python train.py --balance_loss=0.00489 --n_head=7 --n_kv_head=7 --vocab_size=27065 --norm_place="pre" --norm_eps=1e-05 --positions="rope" --tie_embeddings=false --init_std_down=0.0 --grad_clip=2.0 --decay_fraction=0.559 --final_lr_fraction=0.0 --batch_tokens=32768 --doc_mask=false
Below are experts of layer 4 (counted from 0) of a mixture-of-experts language model. Rows are named router (the router's row for the expert) and show model dimensions 0-223. Each number is 200 + 20 x the weight over its row's rms, rounded and kept within 0 to 999.
After each expert's rows: "mostly gets" lists some tokens that are sent to it at least half of the time. This comes from a sample of Wikipedia text that the model never trained on.

# expert 11
router,181,209,202,180,218,175,189,210,190,225,219,172,180,199,223,220,214,213,182,184,190,179,211,189,219,217,230,238,184,166,212,177,233,172,202,206,221,198,204,212,178,171,176,180,180,170,224,182,183,191,231,217,210,171,187,167,229,201,183,223,205,179,185,218,206,199,220,172,206,215,201,225,217,174,227,172,222,195,210,221,211,180,181,231,191,194,226,178,188,234,209,178,208,224,205,179,204,203,235,164,190,242,206,237,174,200,197,183,213,203,208,198,177,203,230,206,208,176,195,234,182,213,221,195,212,200,229,200,177,212,184,213,222,219,219,178,227,212,223,173,183,198,225,198,210,228,202,234,195,165,219,200,179,209,203,162,206,210,216,202,184,180,214,211,204,192,192,193,229,172,199,177,177,198,181,205,162,216,215,180,182,173,229,184,221,224,169,240,220,184,218,180,201,210,221,175,170,213,178,207,164,182,166,222,190,220,202,186,214,178,202,202,198,178,209,183,223,225,186,217,181,225,223,167
mostly gets: "°E", "°W", "atic", "\" | ", " Sc", "olog"

# expert 6
router,179,218,201,177,219,171,190,214,195,234,223,171,175,202,216,214,216,205,180,185,204,181,214,195,220,220,225,236,186,169,213,175,235,175,203,211,222,197,201,215,176,169,183,183,180,171,220,180,187,194,230,220,205,170,183,167,226,199,181,224,207,187,182,221,202,204,224,174,204,214,202,225,215,176,226,175,222,194,211,227,210,181,185,231,199,199,228,182,185,236,209,175,208,218,212,168,203,201,234,164,196,241,216,240,179,199,201,190,215,199,208,192,185,201,228,205,215,174,203,232,189,218,223,191,217,207,225,193,177,212,190,214,226,221,220,175,229,212,221,171,181,199,222,197,205,229,198,232,189,165,219,196,177,202,198,165,205,210,221,200,175,188,222,209,207,192,196,191,224,174,197,178,181,210,184,200,167,217,220,176,187,173,226,183,220,222,165,231,215,183,222,177,195,214,218,172,174,207,170,201,163,182,168,221,198,217,205,185,215,174,197,207,200,180,208,177,224,224,193,217,177,234,215,171
mostly gets: " ·", "^{", " not", " ×", " without", " My"

# expert 12
router,190,187,218,210,188,193,172,233,188,169,204,203,169,189,217,212,211,232,187,159,189,188,200,181,226,216,173,187,185,181,229,180,220,165,217,183,206,179,241,217,167,180,196,195,191,189,192,178,206,174,180,229,190,205,204,216,209,216,189,153,221,232,167,161,184,166,199,173,180,234,217,216,209,200,179,159,188,179,226,219,209,177,188,207,184,217,220,212,175,215,198,185,169,237,199,206,187,207,197,186,238,189,213,208,219,197,173,169,208,188,213,178,179,173,218,175,201,180,226,217,173,169,216,222,224,166,231,197,173,212,196,219,183,234,178,207,241,173,198,196,192,180,228,213,236,221,188,218,204,195,231,231,179,220,203,219,212,209,224,214,190,160,195,205,216,179,210,174,187,179,181,191,192,201,188,206,189,200,192,200,193,181,197,198,219,175,204,177,204,174,217,184,181,215,191,163,201,231,218,196,198,199,216,186,235,178,236,151,209,176,184,190,206,215,218,177,209,217,213,178,177,182,203,200
mostly gets: " by the", " from the", " by", " through", " for the", " through the"

# expert 15
router,180,214,201,176,220,173,193,211,190,231,220,171,174,202,215,219,214,206,183,181,198,180,216,192,218,220,225,236,187,168,214,176,232,174,204,206,224,195,206,214,178,174,180,176,182,165,224,180,184,192,230,218,211,171,182,169,228,196,184,223,206,183,182,217,197,200,221,174,210,209,206,227,215,173,227,173,223,195,210,223,209,176,181,230,190,194,228,182,187,236,207,181,207,218,208,170,210,200,232,165,198,242,210,240,171,204,196,182,221,200,208,193,183,201,229,202,210,174,197,227,183,210,224,193,210,199,224,199,180,211,186,215,222,224,222,178,226,213,226,177,180,199,224,196,203,228,203,227,186,162,223,199,177,210,203,165,210,204,217,203,174,181,215,210,214,192,188,194,225,176,202,175,178,200,182,207,164,211,223,181,183,171,223,181,227,221,167,238,216,180,218,183,194,207,220,176,171,212,173,205,166,178,166,226,200,213,205,187,216,174,196,199,201,174,209,182,225,225,191,216,181,226,220,168
mostly gets: "015", "003", "005", "004", "999", "006"

# expert 9
router,187,212,206,178,218,176,190,212,190,232,223,170,177,201,221,219,211,198,184,190,197,179,208,204,219,218,230,236,186,166,212,177,233,163,206,209,228,196,209,218,180,167,184,181,179,170,224,184,186,193,238,217,205,174,184,167,230,203,184,226,205,181,185,210,202,209,217,172,208,210,204,225,224,172,225,176,216,195,211,224,209,188,181,229,200,198,226,180,188,233,217,184,216,222,218,164,209,200,231,169,196,240,214,240,176,195,205,185,214,201,207,189,190,208,230,203,211,177,197,233,181,214,223,191,218,208,232,198,177,210,189,213,225,227,218,184,229,205,224,171,188,201,224,200,212,227,205,225,187,160,222,203,182,208,198,165,212,200,215,201,184,185,216,208,209,191,195,192,224,176,193,181,177,203,182,212,165,208,227,179,186,172,223,184,219,219,168,241,213,174,221,181,192,208,221,174,169,214,180,202,165,171,168,222,193,216,201,190,211,173,196,201,188,182,207,185,219,226,191,215,180,232,219,170
mostly gets: ", S", "il", "é", "′", " Be", " Jan"

# expert 2
router,176,220,206,176,217,176,194,210,187,225,227,168,174,198,221,221,215,210,184,187,194,184,209,201,218,216,227,241,184,170,210,176,235,172,201,204,230,195,204,218,174,174,177,178,185,170,218,181,193,189,230,220,202,168,181,167,229,196,179,222,207,183,182,222,201,209,214,176,212,213,209,221,220,175,225,174,220,199,209,225,206,177,182,232,188,202,223,176,189,233,202,181,206,223,214,172,204,208,234,162,198,239,205,236,176,195,201,180,213,201,209,190,180,208,230,202,215,168,200,233,178,214,223,196,213,205,225,197,179,212,189,213,225,223,217,181,221,213,231,167,180,201,227,199,212,230,204,233,185,166,220,200,178,209,203,166,206,205,215,207,169,184,222,210,211,191,187,192,228,177,199,181,177,203,180,208,162,212,216,183,182,173,227,178,226,217,168,236,210,181,220,175,191,210,227,178,175,214,171,206,164,176,165,220,196,216,199,189,221,180,195,208,204,176,205,181,222,226,193,223,180,231,223,170
mostly gets: "00", "(", " Tom", "73", "59", "74"

# expert 5
router,206,223,208,227,217,188,212,220,153,216,188,195,180,185,181,241,240,225,182,205,186,188,217,204,213,193,227,212,183,182,238,171,223,230,242,198,199,209,188,204,191,192,170,188,155,168,242,163,231,206,218,202,215,229,190,196,234,192,170,198,169,220,172,219,174,190,192,183,168,240,219,218,220,179,227,195,198,211,244,221,166,212,208,226,223,180,215,174,173,240,209,213,214,204,170,201,221,192,211,185,206,199,232,216,178,188,192,214,184,220,209,204,173,188,217,191,185,207,204,199,209,201,208,207,219,219,188,212,177,219,178,238,210,193,222,180,207,191,204,173,229,190,195,216,215,212,187,194,170,210,208,219,190,226,188,199,208,228,233,232,224,193,208,235,210,187,202,225,210,211,197,177,196,207,186,180,194,211,188,173,165,181,235,173,242,198,166,212,206,188,244,180,190,187,223,184,202,235,189,204,166,182,220,231,214,212,182,192,201,187,180,178,202,195,192,175,204,237,179,190,170,198,219,190
mostly gets: " the first", " much", " the b", " the s", " “", " because"

# expert 7
router,182,218,205,181,218,174,197,210,191,231,226,167,174,206,220,216,214,206,182,181,192,178,210,201,217,222,223,241,184,171,209,177,234,175,203,209,228,202,206,221,177,171,179,181,179,167,222,177,191,192,229,215,206,170,182,167,224,201,187,219,202,190,184,220,202,201,223,173,211,212,202,223,219,171,225,172,223,197,210,223,211,180,187,231,190,193,226,182,189,234,208,177,202,218,206,166,210,201,238,167,199,236,209,240,172,196,200,187,217,205,207,195,186,202,230,207,209,173,196,232,183,211,225,191,213,206,224,201,181,211,186,211,224,223,219,186,226,209,227,176,187,197,223,202,207,229,199,227,190,158,217,199,176,210,206,169,208,206,214,205,173,183,220,212,217,184,196,192,229,170,195,181,178,200,183,206,162,215,222,177,190,172,228,182,221,220,171,240,213,184,220,177,197,206,220,175,168,213,172,200,165,176,162,219,190,217,200,184,217,173,202,200,195,178,203,185,222,225,190,220,179,226,221,168
mostly gets: "; M", "986", " (S", " Paris", " and M", "- M"

# expert 13
router,180,217,205,180,219,172,195,213,190,231,225,172,176,202,221,218,218,205,183,183,199,181,212,193,215,226,226,240,187,168,213,178,232,175,203,212,223,192,206,216,178,168,179,183,182,170,225,181,189,193,225,217,206,173,184,165,224,198,182,218,198,183,184,217,198,198,214,170,209,211,202,226,220,172,226,172,218,197,215,225,210,178,184,233,200,193,226,182,187,234,214,182,204,220,209,171,200,201,237,168,200,241,211,237,177,199,196,180,216,203,210,198,182,202,229,202,208,170,201,234,185,207,223,192,212,203,228,197,178,210,189,214,224,222,219,173,229,210,230,169,184,204,225,197,210,226,201,226,187,162,221,201,178,207,201,166,209,206,216,208,177,190,212,210,209,195,193,186,227,171,201,179,176,200,184,203,161,210,223,179,184,172,229,178,223,219,171,234,217,178,219,172,193,210,220,176,173,208,176,202,164,172,168,224,196,212,202,180,221,176,198,200,190,176,210,184,224,225,187,215,181,225,223,166
mostly gets: ", B", " on ", ", L", " | L", "; B", "\\"

# expert 10
router,182,213,207,176,219,177,190,212,187,233,222,174,175,202,221,221,212,210,182,186,198,183,212,195,213,223,228,244,188,168,211,172,232,170,201,208,223,194,210,216,176,172,178,189,182,173,225,179,184,186,221,220,200,178,189,167,228,197,184,223,206,179,186,213,205,205,224,176,204,217,202,225,216,173,232,171,226,196,214,225,209,178,188,231,196,195,222,182,188,231,214,181,209,220,207,172,210,196,242,165,192,241,213,241,180,198,197,193,214,195,208,191,185,192,231,200,213,176,191,231,190,214,220,196,212,203,222,198,181,207,189,215,228,221,224,179,226,205,229,173,180,197,226,198,211,227,195,225,187,165,219,197,174,212,209,166,209,202,218,204,181,181,213,213,208,195,186,194,227,171,195,184,173,204,185,203,161,214,225,182,189,173,222,180,221,214,171,236,217,183,217,181,193,210,222,175,168,219,174,196,162,174,162,217,195,218,200,181,222,182,195,204,198,178,206,177,219,224,192,217,179,233,215,171
mostly gets: " University", "ler", "burg", " Jr.", "dale", " Hospital"

# expert 8
router,181,220,206,173,213,174,194,211,191,226,225,174,174,200,212,223,213,209,181,181,195,182,210,197,215,227,231,234,187,170,208,175,237,180,207,214,231,192,203,215,179,168,181,184,183,173,219,180,185,195,229,219,206,162,193,169,229,198,184,222,202,183,183,213,207,203,221,175,212,215,201,222,215,172,226,169,222,195,211,224,210,179,185,229,191,193,223,173,183,234,207,179,209,222,206,169,213,203,238,163,200,239,212,239,180,199,203,190,216,201,206,195,183,201,227,202,214,178,194,229,185,209,225,196,215,203,224,197,179,208,191,217,222,227,220,181,224,211,221,172,186,199,221,202,203,227,200,228,192,164,217,199,177,209,209,162,209,200,219,202,172,184,221,214,208,190,197,187,226,171,197,181,177,201,178,209,166,216,226,180,187,171,227,181,225,215,168,239,211,178,216,178,197,216,221,170,170,216,172,202,163,174,162,213,192,218,203,186,214,176,197,208,197,176,207,181,223,225,193,213,178,234,220,171
mostly gets: " River", " de", "ica", "e |", "ide", "O"

# expert 4
router,181,219,207,182,223,175,194,212,192,226,222,173,173,204,211,220,216,212,182,186,198,178,213,196,216,219,226,239,182,168,211,175,235,175,206,210,227,195,204,218,180,168,178,179,180,168,222,183,188,194,231,219,208,168,181,168,229,195,182,224,208,185,187,215,200,207,218,179,209,212,202,223,216,176,226,175,225,199,209,226,204,180,185,231,192,195,226,181,183,235,205,176,203,222,205,167,203,198,237,169,199,239,212,238,181,195,200,185,214,199,207,195,182,200,231,201,209,173,191,230,185,216,223,189,213,205,229,195,177,212,184,215,226,221,216,178,223,212,224,173,181,200,222,195,209,228,198,231,188,163,217,195,177,206,207,166,210,203,214,198,174,183,215,213,206,190,198,187,227,170,202,178,177,201,182,206,161,214,217,180,183,172,227,178,223,219,173,232,214,174,220,178,193,207,218,174,169,213,177,202,165,173,164,213,195,218,204,187,221,177,195,202,199,178,204,182,222,225,192,215,179,232,224,171
mostly gets: " / ", "- D", " | N", " Mon", " Super", ", f"

# expert 3
router,179,214,198,174,219,175,197,209,192,230,224,175,174,201,216,217,218,204,181,178,199,182,213,197,216,221,227,238,183,168,209,175,235,175,206,209,228,203,199,214,180,170,184,180,180,166,228,179,185,192,232,219,204,173,182,168,224,199,186,221,200,184,184,216,202,206,225,176,208,208,206,227,218,175,226,175,224,203,208,223,205,185,180,231,197,194,227,178,189,234,210,181,211,219,208,177,201,198,239,168,197,239,215,239,175,202,200,180,216,199,212,199,186,196,229,204,209,176,193,233,182,208,220,193,218,200,228,195,181,210,190,214,223,222,218,182,230,212,224,171,177,199,224,203,208,229,196,228,184,162,219,200,176,212,206,168,209,206,218,201,178,180,213,212,208,190,196,193,227,174,198,181,172,207,180,207,165,210,221,178,185,172,219,180,225,221,165,234,214,177,220,177,193,211,216,175,170,208,175,196,164,175,165,222,194,217,205,187,217,175,194,201,196,177,206,183,222,225,195,214,179,224,223,167
mostly gets: " m (", " William", " George", " Alexander", " James", " Director"

# expert 0
router,176,220,200,179,223,176,187,213,188,229,223,175,172,198,221,216,217,204,183,189,201,183,215,197,214,220,227,240,189,169,209,178,233,171,202,207,222,203,207,215,176,171,182,177,179,167,222,178,189,191,231,213,207,168,186,168,225,204,183,218,197,187,181,216,207,204,224,175,203,212,196,224,212,168,230,174,223,195,207,222,209,180,180,230,192,194,228,184,192,231,215,178,208,217,215,164,204,198,234,165,191,243,212,240,176,198,208,188,211,202,209,195,185,201,227,208,206,172,199,233,187,216,221,190,210,204,227,192,178,211,191,211,226,221,218,178,227,217,221,167,174,195,226,200,213,227,203,230,189,160,222,200,178,210,198,162,206,205,219,202,173,185,217,209,208,192,192,193,229,172,199,181,176,202,179,200,163,209,219,182,187,172,226,181,224,222,166,232,214,175,219,178,195,205,226,177,170,215,184,196,163,174,163,215,194,218,199,188,206,175,189,201,196,176,205,180,222,223,189,208,180,227,217,166
mostly gets: " | A", " debut", " attack", " gl", "0", " drug"

# expert 14
router,193,187,225,175,213,170,178,237,220,206,220,190,179,227,227,214,220,196,180,198,180,179,217,189,229,203,207,233,201,170,223,163,216,199,219,233,227,214,199,215,190,225,181,221,228,191,222,187,211,228,234,195,176,204,185,163,206,179,178,248,193,199,203,228,232,190,222,163,222,204,208,225,231,163,231,182,204,230,229,234,181,189,196,214,204,223,223,175,177,223,198,168,190,215,172,203,218,192,218,183,159,188,207,223,217,191,211,203,210,193,211,185,178,212,211,172,207,185,191,184,195,223,196,189,216,228,195,182,202,224,218,236,211,216,233,172,219,205,208,176,187,228,216,215,193,215,172,192,172,165,218,175,187,231,226,185,230,219,209,207,214,181,212,218,213,176,220,197,217,194,222,164,205,219,182,170,182,222,224,182,204,172,222,182,206,230,197,211,199,208,225,177,188,183,203,193,186,213,204,216,179,177,164,202,199,209,223,216,189,188,178,226,171,175,188,180,224,223,218,208,175,198,223,178
mostly gets: "\n", "\n\n", "\"", "\".", " In ", ")."

# expert 1
router,200,204,200,174,222,173,211,213,195,233,225,177,177,217,212,203,214,202,175,191,199,173,215,189,215,214,233,237,184,165,193,177,237,180,221,196,222,208,209,218,175,169,177,184,179,174,219,182,193,193,213,200,215,173,176,165,223,190,181,227,208,187,185,220,184,199,217,171,213,210,206,212,223,178,221,179,213,194,219,223,204,171,180,233,197,202,223,194,187,242,205,170,211,219,215,168,208,202,235,171,212,240,215,231,171,189,201,173,216,201,217,181,184,193,232,189,214,169,176,229,202,210,225,182,216,202,219,191,180,213,192,217,220,227,227,182,226,229,229,174,188,199,220,186,207,232,190,224,180,170,202,194,168,217,215,167,212,202,214,188,180,195,216,220,214,189,195,193,220,174,199,180,174,194,177,198,170,222,209,172,189,169,230,179,215,229,167,243,226,186,215,188,204,215,225,180,173,207,202,213,164,169,166,217,182,213,213,184,208,165,199,206,196,174,209,188,224,231,194,213,180,230,219,160
mostly gets: "==", "===", " ==", " ===", "====", " |  |  |  |"